Experts of a small language model.
Size: 12 layers, width 192, vocabulary 14109, 32.2M parameters.
Experts: 128 experts in each of 9 layers, 32 squared ReLU neurons an expert, a shared expert of 64 neurons.
Training: a variant of Adam for the experts, 393M tokens.
Below are experts of layer 4 (counted from 0) of a mixture-of-experts language model. Rows are named router (the router's row for the expert), up (a neuron's input weights, with its number) and show model dimensions 0-191. Each number is 128 + 24 x the weight over its row's rms, rounded and kept within 0 to 255. Numbers have three digits each.
After each expert's rows: "gets" lists some tokens that make up at least twice as much of what it gets as of all text. This comes from a sample of Wikipedia text that the model never trained on. Tokens count by the router's weight.

# expert 66
router:140136097106157108134108101136183108144121154151136141144122123137109157131119151124142134126113120117138096154126141168119133148141115104172143132110151128138142159154151132135126058148113119112074165121134121170135143134127157095129131132135105128104134145133123133147108149085128058142158108149087112139117120126123159137168107131106135087098115117140152178150156146129135102122155114102084158061095116075104143118126137118138127103134158126139019124095136131167142074135133134146133117155133101094126095155096177115108127128106124131130105120115138129163114143134153093118
up0:122097115120149119087111148122091098132139111122142117120141104172108115137142133092082091104123119148128138125153138133136154121114118159141141116137138105100114107122166118152182094105119082120118120068111072112085147148113122105155167130109134094129112100096118125138108154137080128146114139129072109116135105097148099144114106117074113126115170127118106135135089127136120119139116134106135134101136099122155098114194146097121177133135084152130148139097094120154205143138113111148145122146152082147146153166132155103111145131126118094129146143105116146124153101182117103083
up1:138165116126109128181120139103128148147097146109095131134145130118113122117101133103173122136164109161131137159117106137102128126151154151135140105126138132124167156119091133134088146147130136092138128151114097160117134116185134101168151170141116117079136101112111115134147164146112179114156088116140171187145118144132103107177127136106136121168140111114105155165132121136170081100174144113106177190109105172143102135167128117137159118102100116104083168117084132144147103119130136081139138133124116098152136128149158152151119141148120140091110119101115110093109132111097109140
up2:115112119168150117121135137117104104115137099126145124152144128138077154146140109136199117120153123181145125184125115130077120141140115138137132097110127149160123130140129119141166119154133152106121110140134083116128144146154135117108146136144142164125116107092127092143128122116151124133099095125158118128140108136131133139135107138071140080076114098125143118167167151173093109142137154068123138118114131114128114108115128106137134077133154139106072120121182128165157101169105094126115150196124128112129133197139120117101127141115126162130133146123142205111094132135084125125
up3:103145173137169133120090114135183177155150119147081163137096099133125145130125144097116144149108123118131087157153096137097140140114153163123127137124143116123133129113087137120143150131075138124158136123137156095168118110160105082103150094141130165159116115116179101130125134105122083134114133101123109148147131110119136159184103138164145094133179141137100127090155140093099169127152131119093123122164121151157152141116138094115131173117143149144125167114175135137122102147109109139099117102162154090135100120089102146127110118113136098144147100135143146149127094087184150120
up4:082067157151111105151113136163137142090120144132122124113119146092140133118148138103142140148181119121108131139118167116070126116130162135099147177118120106143133093167129082109151104126157137096153119111122156108075131134135154143149117138139153070139128139163099099127130128149097112075120152120120116085084142140118177101139119142150141169126124103152124133118108114120119151164135087149085088120150115074110105112110121153134141139118127175154124134140111120142093167148110111128153126149152098124126152155101135165109119110201143165135095118158115120126136098132171136129
up5:057137087133155141175128119147121131097095121125108123133085154145096089130119137167118138112163140110138147090113129123100125133120103145128126101118155128122176173145138121161125104154110100091111128141152140120129146152088147122150129158126075108108114186160170122161097142102111113100174122131079118160117140189115082119122138096121163140122105119103146136132139123131142116141147129101121154123111108102112087133147099130144124134146132141117080115094103148111088098128157136116099157125121061139125117082079165163106128127102128141147082099125120120112126107151114106098
up6:130160122111121121132104123137194135143145085134158143130137153151148115138104123152125106128111148129117119089126106117116087111172134126109084109177123147194167162120136129104162124128101131113067138169113105170120128142132146111122088177134136105120138147138112134115146111168157092148120121152112153149103123109091106129139108094117087105140084096104134148142144152101127148107109125147072124114106138104086152125152151112121100087144130100148080114122094127154135129096105107177113198116151108125106102110161154136106139128142114146079132147144094100127107133114116101147
up7:093108156123136133137121100145142116146071114127096137120106147151107128124111122170110162125117125139115135077113136111161129130101095158132103110085136109146154129141128127110104100150121069097090135135166144128102116124084144118116104138137113111136140184170134175145102166094127133126168122111094170128120106177159092153131127116129167142140105117105127128132133180110142131112160145091117177131126103131132163100106106147144141117140130156118086144123112148098114137131138128112141081110113068122110080080142149151137136094102127098157096114156122066133079090128108128115
up8:104115087151148086133144142136177151096166131132184121137147143104117170120148144143127125129130134161169119151116140116105108109131115129128127127110109107170146145096138100119149134164088081119106121120109148119102137146139094135124137150133159098137133099150092091156174108135116132121098143095112126109095195118169177131123120109104118086100159110116105126117124087155092106155122131139109132116144111110088128129144107137105155115138147113139125119103161162140136111210125134138121179137140152124163116205080151104117088158139154140151116119132129164148112118152155140124
up9:154115126126127113123140137157157109133104111127110120148116106121122164132123108115096151113124103133121134189127136127202119110038108143158110115102191124150115111120171100131165081115087135086108211123126107109166148102104128128134140107123115130138155146166145140121074113101150129125119114138145194150089120132151126136130151111086166092135110123142144129121157162123133148142113134130130111168115126126118128137099141119140121122124141102092163134112118147126160096156142146131154127120123062112068126155151139149139133112148131113108135121111122143132110092128095084117
up10:116112103165136116178150117130121095166172134135129139134134133136137169138120119145175103124155123144113108098124126128125123105156122135106112095135152089121100190134101153090116149124142135111130159143155151162089136151153140136136115168121101116130088065102093120158125117120178166065104097143123117114135097167096117106102138142117137107105109108177149159161139152097109117139123155128154148129093147114102120126089125124159143137123147132131092128170147111133154124118146134126145104164149131088166133132106124090157088115103117135113073187147175101112109126119146099104
gets: " in", " of", " to", " on", " for", " from"

# expert 69
router:162131143113154065131134114134144115110135110196126177104083108124088139107136144117125131111110189155119132165171092139102093141091126060161161129115127137126164145164137101138105106130126126109128118095159120179144089118110105094122129123091122134096136127122130125113127143089139078109146106130111140156147116101121135156129120096137097094109119125144152146138126108123128105100134116099118147125104127129125153081122137117133109124128138140120032135120122091122163067157132168134138109117084126098140103120113137142137138080129156122086125097133134134121120172115120120144
up0:171130165118163145160163127130118114133086127139128156119158148147080092172134114146120172092124113136103169145130099123111149136142169107170156129123121137110149132102130102138121126150113176124113120162143099163093108161097131131105115123129117126137141152152067115098129111092133159092120090135113091172162133107125113148127140147163135103144104119132137166080106141116141113123122145156145159162131110134138138185091145142153138124114092135113164133167131088156096160107127136133141113109117142132141106097132126127168126100125113084112172158097194084113088125113108133150
up1:108101146139113112092155140128116089117130116118123097120122110139134169114114099113103129068131139118151109108148167117135105121115111126103112124113118160136116115161138101164133148102129112086154160129133079139129104131086124143145147108144150104144144172118152171098131112139065095151128121150146095080100130187120106167111143153082131152141142148122116103159103125170090114141150126092116118120152118099154067177153094095141119128111152127143130098105163091116148181108148130140132083099169147113123082139107118123123114112144171121084156136159111127136128142149116154102
up2:085115122074134114102135107120121085074128130115152108114138153130141155152119167152121149133144142150104125155078152104112112147161176093145121138153104111133104135101120117135120131099096136146151130082092119122128099117131114106116110126119104127125167129164142134124144168109139131076138101112105151120121101147098129132119121152100144175106112048159164096078135165129134142126109149129122167153106145112088140109124134134133085109130128091131119134100120125088108104123103187119120094155152159171128162190138111134131132132128183109124118119162161092168115117114123111152
up3:137101105123105078130109141155125104115120172130127082125137109119170142133132116080165114106094105147123131143194134130116149101118185102151083103144147126132129142152131090126116105140112114158131110116145168139121167146095092155180123134086115099134159129182097117114144141115104153122131103140167153132140109104105072128128133138126098094160115118131148173072075158124123126092122125158119136141150115124154118097106155103121105154123139134134117107130135104130121062075143138150134119106144080103119102151156136139100129083137112149135079117127112146110157106120121120145
up4:123146117152121131166122147118109114107117128154110134113092093152102128105107110095084129092110124185149121130156104135116113127087087094133165132114159099115137142109128147137146120116142123091138120138132128088134118105119140116136136125131146154103138112080148091091099161092119119154099130151143122126153150119140136129135130106149127115177142158151131113179143121152099096146144145128152120102117144144157149154147104103188136162107127129128075124121158091090184125191149171131124107117097151123142127104130134149181139094138135171083119089180140110150157176161166141114
up5:117135146112137147121105133145103138126114103116093142133115119087115112139102122084172138119102134119155084145143120116153141126086112130165148141141117091103133193112113147146102120149120142123107189115137167112108129117106111102127120103106138107125133137106164144142119144163131088146118129101143156134081096156127130108138177121112133104155182153151169139141099090133144148122129127107181119140141156109166139117102192119144120124158123108126160129061102154085122137207133139145118159148098129148088145125113137153133122100139132169118112121135189137128118106142110092089
up6:102127115144153098153142137153114130167101115151124150105102131153133148204133161105140122117132114082142140146170124116099139133156117132119115119079118107117119108118112175154126134126127090164118121167110098157093119157108125142130104149125151099111098185122169169211138093144110189142111099098121083138132134132097123142139113143119146172118122108135163149132117158145149161120162160121139132120148113120122148137110138141144109119138128149130120134160118115131110150132149071142154093141159140140124095107111166129157069166105152114106161118160092141119099121109130142084
up7:145117148205138124134153129158140089142127125134147179129154112140110150122134135132129098147149130144122142144109118138099110129132149119130147132130115126087137108119144125093116154164143091171145139148126127124140095124135054103142096126108062120103161129126078117129129121089152128073165110091110159163118114066085093103136136131143081109132131121099091110099106184116131096169115144156120159126106141123105139104142113188137142167145108147101128135106136127138171129131127162134146128141160115107152119074092112133114142122130111088135150134161089128148135147123104101134
up8:113151138129138181147172159132157154132145172129088148071138165095106131161143141156153139128132143113092096177116142152111123132127113086126110115109098133133131134136115114152149082124111123181140095110180167121109154121140127133147134121107161098122112137128119185160133144106163109127139113122125128119133168098077127155122094113117137173154081132125151119146168133101141144129101139117129106122140155145082140118147145103121097084122130108133116187154106147133162112095125142133135105108144171116050127145160129125121111166123143133121107128123080154125078118148163134129
up9:117159118173108136155137174167114113130100121140119155121122126126127163126118135112175133129145191152125106159104121108106114149127168071103131100135099112114140115152110091106099105099095095127177105102142104119115142104141131151107125104097150086061111097147094136159137111086128098094150115106117116127133158095073140145114145134139133100149086087116129125170135132109097123138131136126113134130103132148123180141096139073172132111140127084151106121103116151119101121124125118135093129117132163096119123136105134144128124126150104125076113113151129142131048162125130160134
up10:143121070121125121112130149145154136125123100124126106130130139120128140148117140100163152139116105155086128093139174097149134122132086127150144113133101148092175118119117101130123102109167119088088151156150176124100158082116108141115107132131164143128150157145112168129076135121109086173134115108085137125167108182154117146126105066139077110130105157133121112108201119160156157100136118112123141140153131146140154106106134116100157078078114127122147133137106139155178122106123124099113120109131108142153126165096151142123088132162135155149116092092129136123143119160111119120
gets: "0", "5", "8", "7", "6", "4"

# expert 77
router:136126093110171097162106129127175127118102126145125130142114123133098157139132127142129142113110120116126125165115112172104142168135119111130153124106132168138112154161151126149106077162111116137062159104116117185129126133133151094109159140134084165142137143117136130151126128089111068126157110146101107123146105163123155126173121113108114105108100109146147172154162139135149096122149119098109137083111125100112118122132131129133109084135163148121028130107135142151134090135134164134132098149143092109149112154094169110113137129092114147132103126102164131153105158111163092137
up0:148113121121129108176103103113101142113147117140108141126044077146129117142127097145147088122131137119142130134111133129134144128136167110108100103133137128171116109178112122117121114111149124089104117150101106175110134141149140127137065169112161112076119132101112151119132107193124171112086104144116115095119113098109092112155105130095086103136140107121126162142144095087173135143144136140118117110150147121152168109155119114147114112144141076129111116104149109152153143095133136127143186073153126086179113130135142103108131130128151078118117151117124156110137166129112135128
up1:111129115186177108128100145136136130114129111134111146124150145155100160137095123147088159129158120143104130121126116126116126126149155155099164085093174138087132165106071120141103133148109173115127133130138103158136137140159132067148180143117124143121109105111148096166139173134150134105130106091151126156158147141096143135163162110081123131144131118108088146121130135152146159116135148141140130137151112139128113116147103089136126097062117128120061140139113125103151103128123101110157114148131073180140114154082115127145102189115129141117112114087141146109116149154124157148
up2:106114093147114113123101126079166156143125085117106120132114103110120086120154088126111107096155113134095110108115114151128115150173143109130096108140147077114097118105130158104116155144096103123100104153107115149119117123166125090114154167146145105139124070115100110074168126117119121137159124144155117165112116131151147119115119102159109152124133115143114140158115110138161147169091109119113084130124119145111085121158175126150144119127065125119145116163160154141094144121156175123177102125145085112127167141149125174075109137147130157155088136147127129091139138109154106117
up3:120101161128137079133111136108130159155147109119138135134145110128153104120157109131135150113150122122151135116131118105173136130134103138095130140087119096145099133123123143150111186137160159157091107115102142141104144119136091121160146126120125137111118121095141171158147115110119126091120111142106118112182116159122127121143122090170116173109138182150085157110112138130154140156114091148171135145119127154114081149128120181116123124154110148128078119127129142134163128086174156117129095105137158088180129101115081086114153146137086112085183117113162131090174126157141120097
up4:159120107162168110104112155159139112137170112135140111129143148155103157125113197140119094138151128103129129157138134163118114133149135131099141094127166105134094149094107124138102131154076112143122145110103109171103150161133141107136109142103151138114135124093125090141088130101148102067121136117134117079180145158120127116117145138088127114112102088133122128089154157112099106128115143096133121096128131125110118138093096125151089087125145142143084106127123122125169125124092127139102129155168114144161141155119104058145154181108116168134092134106153139115117093122147119186
up5:136098121128173142152087142110110128171160094138116135129120069152101141146167151136129085136112112130084076168204120102120132121127133168097140122146097124076168127139082124127086154121081134155136136095150098132112094141165119134128150130122135149099144167110110096149126121145140139081109116121152158115112081134096096094161088118139082139142118131158101152138122152110110117124098137109138118111156127144129120123132145105122155109114083114137119167120165129184177104106127136132096123140134166168129123108118151132132110143118101128116079148104135159112139147130119120145
up6:125164098146174110128127141113112159107099070119146116105126080098147137180153093103148097100134121102114130124156123091140116129102109146141102111141120117119172110173123148146078134127152124139121094083112116159138116118118118146116092133130150122136080136154117120155162127127111141155126184104089114138116128152143126133104102116126103168109074119139105091131118162164113118139118155140100109091100121110072097085118120118113096090094101089145125158113142079142173145104140149117117108148108125147117138127163135108144161081081117134105109138140158126127114099099168101132
up7:154119131128130120141172146087133132175151133125131141139137128151088096144091152181160140104151123111141100114103120133089112138093127163158129127153114162120123148170186118157122137140149166085119131130163078124127128106178147115152130164127142122117123141110108143146173123110108103144167145109151176123106146160092141096168108100110096134098115089127110131144145154126125116096105171125136161131121114122157088116166146108131104076099102097116121107123169137140141111111103127116117123146131160119110093118175159157123108142133115121140185175102084173126149132130096111125
up8:124108122121164108180107123110142151094075056120120129140140117122149093119156117150113121161084124150110103168135128106138124149145120143085170122106083094099131087130172128116124092142104119117120095122111175128170110136163154105104101126149141107144109156170137097107156135101098133104124112154109136142085128151161096105152127130181081109145140120159087123139119107109164093096105132171116071099133150124158095137149115130073112104140142126108156124131147153151152128156132136162138137102130128117144142123107148131160171138154112094129101117141097119139137157138130100136
up9:097151136093167142140127088112121104106115093129133138124104157143091090132172098161073119110140135135141155117108113156156120124091136156140102087172131146117154162122156122163109079134126093104072110137139143147107145160114144115113121153123103125118089156155127126151099127112115121089129109117068138109132153161090078140087129092115160108139113128121147113146139160116139116155124122112120139126140110090114133140131132131149121113168129154087106108125099130116153110125127146129115179119138092126153075064101165139154127127140145138103084127176112124093164088124107138092
up10:110134125127133115126123158151142121141136121135147140126167099130126104114168134153144114146153119148109120078123127183161115141127137135122119112132108152130123094112133121131161070160091069164141139116128161101162094143155115096090171171153091156145107126140185151146142133123074097154141148120125103134157160157121123137152134118132110124135157128129128142160117183140105148120167134093118130063181136118161122141135158119082138061120117196136117130138149143159149146122146129122128118138155087135150151122157137115160142119122102141191127099130154126148167134108131130117
gets: " to", " of", " in", " for", " with", " on"

# expert 95
router:142116106135187075134096102108156087099112120205103155114094116119098135101113141145136155147120191131112119156134116177111092165096125100133143142127143136131136145168141110161123105144131091139115127130132102161160083126164119140143137143087099128113118125121090173106099170127119107117146125148104114138105116129120149170149160129143093110096106108130128120129134137119166109131159111130109145096102157083120156111156115119105162102099143133154073147119119110135139119133119128185155138166109121111130104148122149129115115112080130150125141129133137155120113185130147064136
up0:125146123123168162181170136100108151127097110143119147140119122126161094117132133158122144084157134146113129122143139139142100115136130114115134128152147120128113116142125124152147066086148125109107134115090183104153112117136128124100176144097129096157119155133158168147148148137103121108131152092155161159093089091149138122136167133105172099142056126131147122087097142155087096118141115110120172125110156117108156137161168098104119082124123120141113147146146096163147138122170131108121137136145140110090090125085089122119120147134132172125153140090102151129099172147134086128
up1:155149128124142103128103115160133108124147126135074122158067105122085115095109101132126154157128119146147108099111120136079115109111144142130177120149105149149140109123088132132113141116164149116134117146122126163121109135166115103119112117157143113160112108125104172092136172131109126164151132147106137111111143132158156164157116129143090172128122133103164109115134157132147145118121154160107111119107133104153133129128135089078128089074095139137088123147124099164133107094105110173080155115145124133140122125113186152116092121132105181152177148137154181091155164134111113168
up2:156108122148115153162163114130109081138112125122069138131121142107126076086116139159113115142145160156110122127095118129138119164076184122135135141108088114136132116094125139159118134170095157149128155155085088122118088122189151136146132086095093071115151119116144114114156134105130096099118138067075145129109157150099115103124126158125128126105075117131125146130088120109149087122129092142115115093161147125140163140130123104132164146140131098129115115142115113116140121145116109129131147113101135117117134162143159162124115095131127159187130111104133123126156164116106098175
up3:130102137135208127160104130111143093111122101151117125147120118148114133113115144139142124128141149130128117156072142149179099140109113157124159111136134125093136101123109154164137107104112104164145123131120080145142105124126127170120137105094126135125134122123067150130119137146108149081093115116137100137139126125096122156147188159135090099122165118115114114131118147144157110162142105186112138114085161101154194153134159127133170091094140083168122132134110137140117144107128129178143141117132138114138123153114110122117136065072087140149144099150172161124115128126140092117
up4:101151110133099145105173107138165113136079130135145125148088140142148147153148144128136098135108145113113124134185095119153159135125121135146144119107136095100152121135123077160166133129135143135113143093129160148141107100092146154159120141068121156106161158150129100172100085120109103167129169107135111114111090109162128126104138142103128124133115149142083154131119101155160101127115096151165129153135124064152118103146111138123143143114118142147124103125142131088152128110089098148078092120126113128146121111149091058093135146123162141117128112173174146146140104146118074124
up5:113149070146139099112159154122161128154104148137141124139155131133120118098096080138167163188134126106134125180147096144114113208120086141106143115113126132168107126123154134114104152087163118103120135102138108145123113119106103122111150117102138134125110134144169095105120137161125121145127111153078112112157175136161171183116161124164157175084093127122093132112129137153113123107138120147129140125148127137179124082123140129129152100124127176083106110098129125078144144134104112175140139133130098142110120121118136114109123130125099117071118122137136137122139158115161082131
up6:136121115119153137146122089136133125131147127130115137137138136118123161125115161154133105124158125120109162135129117152152155154136159125182115076128103100104150130090184089123135131131138160124114182093168112136169136117147124139133121123150145112109152154162154149134086125143142143106120092144096135116140095138129174139136092154067129114144128154128115104131126115100145102113110128130134107119146097101166121135133065113092150101060094132127122127113117183161124148152135119082118126159087145128133108107137116124175139126144194125125128077107144139135074141141199132155
up7:129112145155095119090096118115133095124125128143137127134125092138154134090116093097121177116158145147152088132124111147141127121086094130127150151134104087132193121175107130117096117117132116104151149107127112171137098119134112148133116125109152124129133112118121129147117133118149115154115149153125144083129149154142164155128133123153075143119136121119124106154138116115099149159150116110135071093134156105149151150111156162119135115130126107161078099122094074108116113151143162143134144131099137130106077153122186124123088089067089149122169179156127178154130167126165104110
up8:140150133124139151104132105147133114123117098131066135114110122080082106118095165127140093152132121117184114142129137116141132115138093162136114165144104119101165147140139148145093112141117111114121101133110101130177125171163179118136137142093095090153131120117100167125096113173138123138132122143136140129191145133109135114098147133139107149107109110125094128099155166136152122149096121077075165053151155114100120136120118106106165147091127130115103136134103136173148122113120115146159072103093124134124126121175143089147136176100146152106117116092134125139129120150116117150
up9:142114090102137154120115115142141157142105099140106133107145089164089170057104142162161130166123167104116140176127150124079129129146117130142147131092098104136102170144130151116122164148118090119109103124088113125162115123156128159123155156125078125091136166102109160101066107106097112118151140155132131139155122168117112099159078123123104129073104103135103159166141132125114145126145127160102141143128157140120128121106140100101133101153103112105143167125118097132160130162111169177152096105127142087111112141131146110128118155125145130099122127139118108135103132121092093151
up10:143107115143131153112092138070110144091140143126082131150132140170102121138115102107131156152153143149115167168135172119095122154149119127112144134102148160150165156116109084136092140164082158176155124105154109107138049126127084137082157126125126123106141145137116105116114134109098134142088143135074126149139135151134154135106097074166120136100136162135117131169101110113154120101126127138140107108138128149126078136157120109087131141144123103089125181123120124110114162122131132093134167130126155086132111159143100129141111103107117181140113152120125133155107138129139134074
gets: "9", "1", " ", "0", "8", "7"

# expert 51
router:152128090103167120132129124148159109129137180167123133122135117103121126135124123158131154123102136125126114161114151191104139128111113077185151135100143154111134153176180119143115120118098102134108156098113153189154119129135163102128167130122084135106138133112120146127095152095105081155198128144135140159142093127121169118177119117149148098097114124144125173136155126142134104110137101123075145080106116069108131112125115129126126121128154132106100133088150133147121090127131149172127117155142126132126103130134151125119094135123145123133102111121134131143130139140182055110
up2:110125119160151123120126151149130168108115135124094145138095144152109145099073141167083168111082124117109148154130141168113145133132115084154122126092130124167099108171125114176153131114124122112115159143112086128129122102107125151161139117112163101160162144103136119101111112135167140155117109186149080105178146154112095105110145081105115100121084107102110114129142118137121140132099118081129098157102139114139142131152102130105095141161114148116123146120134114078125150143130157131149141135122139163110066161092127112125168140137165141160110128105173153103126161157127114170
up3:115152103146152135170159127154118151104147117128111128132153127134153145134170128151148121131116126128102127078134140146130138130143178160135150146152148148102130118146122159101142106131112119133126103150184120142132129137134136112156136165116062117099091150168105096140175144136133073125168119186155153155156109155120084115153189125134118130134131115165081160176107176146121102118162145138142173137116163133147118141140130112092132116109140125095128117133142109108188121108134144127127130165124105134134083085123114100128110137080107141129114144151149125153164105114130057153
up4:151144116106081123144164128106109142106141088140109137116074120088128085108170085150122142109140149142162161157119109160119140129140120119166104118166134111112176110140115122155139156074074095096127095114114117158118103106127141149126088155103128150102157180102136120097110167167100124096123097133134133108131081088137129126124172111124130092133120096104150142139165082124165121162119120130102103120128131148125137107131123132142112127139115145115119095097150117142098112110147145127117158096150172097151156105149163173091109138123144097143139150079112121146137147141100108178
up5:124111073119173150124144125153118136111136114138117136113151110147134134127159135184147123131122112176098150114157136126152094135132106131139119109101112140137138096098160131126164122122098131158122122132137149120174113139160124138116187147148112167124126102136141110108145158160077136153161120141140155158140112142139180125175146129136089164126092138129131124143135130124133144109147167107133105096109092112129103080153136099125173089106169152132076112067127146212130109126143125131145167156139133132145143129142179119169110177147104086159132122121129129084143123153124109150
up6:138142096128075121162087154099112155133134145119122137133101116134099108131120160151125148134139132109167101138126114112079140132140110163136133080109165157120116084124168128149157131189070112132113114119147126129159126102144133110160154150148135139114148114085118125132095123133101153126141092150074116182107138136097162141117168074146141110129167097107150172161170142140133163119118169117103137144152126131125064136139146108133128092088104152104099116125131141144140149186086135098149118117144128147113106133119165107101124148123165130143162119113143148114123129125086170133
up7:128138126143145090105134145096119111136140117130159121124088129122069133129117151115169146089148148139102092137107113151132125144109152119143109116138184120095130133106117149123110140110151134094128121133172110188140120123104140135109136131114166115136107139103121140154158156130116137115132089120122116135121107145140173165095129105177158127136095164085123189118118131142118163151121129114132171117097146160068121136191104087095133114095058184172135098171129136102112155109147130093118095109097108132127113152140154125129112109137122130081128142108101109127102110107167145158
up8:190161105125137136106123168108104087170125161145094124144127147159150155099121133156092092184105144150133120156125158150173129128139118140152138134149136098117121146102121131155154107086117149103153135138110117144145142116094130105121112108148140138163105104154124123093136072111176097148158127158140084139113134093131148092124119141154118100136122148115120162112113137151088130127156144147172128139136181165142129140126160117135117112109139120122103163111113148121121085118128149129102128162127093145075105129141175088119128069104152119130142164111072131118174123172106108119
up9:112111134127104126104129103152125091187154140154122130128130072130137124140122145168160117130086144105126160130129141176142153117116117132129108110147141090107126136144164111107126149148130085116107124102140179096111119094106143104126138150134071110125125180127122155100125138102112096103128159111112171108152101116149167118123085117148114114142137114108122157113167104128126118119099159141154151131174141096123085159129136166110116086104160153116124111099106111101134116128158090163116101101118104099104106157144132097136116108082198116143128097075112114110163137144088080107
up10:122158163126115133102136140149145063121103167137148091124136078138130167137137144150178111131120140115138120131125189146121144126103101134158113137105095085134158124129173093114117133129129109140142149101123147165157133156120105120169149139129152134106106104082129156137161108141122117168165142135117120131116091130135130118142125130149113156091159147123082146074145144165091129146148109144101118080101141090148094142121073136138138114138115125110142180089142124134163110108111139148112119150118116162103156131125151082154116081134159147142099126108104146109125108172181091086
up11:115164161125114125118160088158122107112125124138129108116133073112129127120139142180119139168118180136152116104118129116124131141106134118153135124098090098109127134116171078102153128112132104143093136083085150147145095118109154157141121149121168102076152151160133103112102152148109127152135105153139133129146140069184157110110105123138144126091130121171107173115129103128112114097134125108089128106123157113155085131120104139171113094146102148110138113113171074119124122142130137186088175089137119181123142094133107139101107135155147157134147101121127117115148111171143122128
up12:092134114109111111170092115188126116120101156115152154092170105104113119120098127116184176117118145109158150123092153133059140130142111116161136125121179162116140121143131123122129123159134132122162138149147143138104138154120153086116155151132135098122138176129123161148129143155080128105154139043086119122148139132119168128120091110169120160108074123115098127128127128126115150153130067126090086112112138088110133133134089131125109119092135166133113137099128116145113152117160097125130159129129123130129135140164173133134107094143123113145095130137126135171131125147153089099
gets: " in", " of", " for", " on", " to", " at"

# expert 46
router:145121129106184095133128099099146135141140141186115151090101122126094124108138121130160124124122197136136141179156120171089113130140104066184164174124118133122135171141138115139114125126126132113093131102160153146140109096136124121119127137106116127112105109122089135141093174105133077135193114156100110152160085117127162139149101099163111099099120133163131162136156119113163126101125112125109154115109129110118145123136149141116128095101139134124073165141111110194168108144116162162141108130092107109132121124136145138114138125140153152109108116090140134111114138150137094141
up5:146131125151136110129114109092136099104175177138132113150124118086123093143152137114136087126149117111153152138160125151118107117129057142120143168126114129172148150161111133151073129144120111114154116102108140140125077122123091103099156105151113156154117110142116098145128181121111092159155118117114123162147130139126151111146142178148093114130145174104146166107123136187113115117110136149157150078115152113139141126124148157134197097123157157107124131149126115153139123139149142092128120143133181112134155118089125101135142093128129130149103150080182097091157143133101119139
up6:095168137133148109113121124076152102101159155137166152134093125097125093119127134133066113102106160141164115158105135108141156128133105167142105101108086098122131162126123109141153155126127163093129111099140124157154115166148134159148129144156133163115165176091101092124140135124133112153097060148097090117140105110115103082102105124135129130148158110126132122132177136133179131161135109122096081123146136100106128169109140101143078170135146144118129117153123083132090126113142126116128140135090157115121117106142165141102120113168164134091132120124119134157132148121123180150
up7:122098087140117145122109132083114133120087119144095128105131078138152126140084124144185110137165143119080098139086147090119097133122127160118099130134129145106111102118100091127110133131105102105175078081119194117151118096109170103055149114071095115086114151156132127145090134124107143064145120156154098134178120110102121139142151129163177071087112118134130127121095094140127122154121118135101135128097136124127129143128141120115129121119132113175119116131119127110109112122111122155149120097147115086116107142133129151129082104151109125116116122122110137122145103136114114111
up8:113145141187139167118119138089093130115144186142104117149153113142113174127140110114111137079117122148125140114169113121124097125172138106138165094104162141113120123095131105061136143164145142101112126123155132209143099181150144133116106107146133165144141105125082135130064138101145132154155148113141111120130099088122135101132117170131125107135108134158113112136111142139174123158107165141124145125146151118110107120170139090138113115103154129123153135114140097136114114120119135157120155084140143134087107112123121141130176091134107118187094153115162137138105153161119122099
up9:141178127159178092114146114137126125134137097119131141173139149134147143144148148150108149120141163138087142126094120124155089124099114140100080107148131118160127156135097139122139139110152130145092134127139132139165151076140102137120107132116149120170084124148131149123135104142137115151135146188121140083148130123205159144119110117140137072148146145107137138118152114088126112171113104107134141149123095121077128115126116129071104090087125149111103180121098114129098114156151152151107119184102128130105085151110115143127134168149163136148094096097124147109083137122150113140
up10:080140129138119134111152101136110110131112129136111119088159111114115160143097134131112115149103110177112126139175137122133134125099147103157139177121128133119169147101119113127144120121137169104094088115146118115104083139121144093154081132131126108120128126144125132163097145116109055169143124141150107102111087111151134131109135109166100081111093150109115101120152173114082163136116152168113137111160153078097122113179128127140111120078179123107147126126119141132156120163150172154113123145142129126124105107138111141132161106155093093161135156057094107107144136108117138153
up11:134142123179138157106152168145145112178145201128126136116115150154181150107108122097109127140145103143090127141142141148132124135101154151159108138162157124125136162134107131122131127105103147096140059125122146125096142109144164146152102137103142123127112107121127102073103103080111122112174121128157134073139112064138155156112148147128126138172112125119116155095165142151149158157133114121131133154155154163075117152147150102122108101101123131119081143134101113159131129117091156140114139116159106152082136121137155128178130165161164112098110138127151143157125147125147134139
up12:125094123115098119159082125158122146164114103133157154094123108136152094130126083115142116135161113084117132135142111119092112117148146149174088143143122118093086157107149148141096142117162097086111118134137129106101126109143147133131160107121082152090121108124139093120122187127129105101169120113168125100116127105068159112133132127119107112095130118109115101173153121123101134160152119127106153112085109142181100114144109181174135126131132155141098099157167113165154154138088141112110097122161134137143114171124141101121125151152099095102119105128121131129087182136114103152
up13:140113141122113126114172150143120135165114129151125163145078147096109148114170161143138167117130129137140140113127122173128082122121152098142145116122111132130172127123136159064127111128152138093115124148176178109091133123086115152114148147121139101120151101154150166116118153075121073179141124118154125149138114146148120134152088120150102065102097123122123107106133134102087121172094088134097164150129122142139130089117161163129143118109113142104111128140095134152172107122106151111107120135150110138154148115138130155120164098138178134139129125096183137106150153181106106141
up14:150155125122146119083057144088140129115184145133110152126101127110123143125134155099123078095116118137124137153170105122115055104164169135138140158126143120150131137123104155148132121121117162101095174060143162170123113179110162089158156107143149101138151122108115126153135161134125079135159142132126124114159138127157136097121113119147120135134153123139155180113111157142132136131127148142141154143142087133126175128141140139153147122087108136119135162138101087123147134103136190129125143135152132166155122148105111135141135115125137178124111118068141174110102099126125125120
up15:139127140108110152132114147126106143101074143152103138139135168099116137191139106159163107119119146120119185130167079185150113125151109170140105133108093130141143147119103132163141115132127060117125108132147176119157140149128136099129151123145132116135110144122120176142121106106165093154113114142100127120128097089127139116136100131165147103127099170117115095149119170147166143120113134133142122130153096133113152144091124117103120113113183100144143179112141145145160135149114104143137120114160147077086126156069096113147161120112124093086152102156100104108119141144160131104
gets: "0", "5", "4", "6", "3", "8"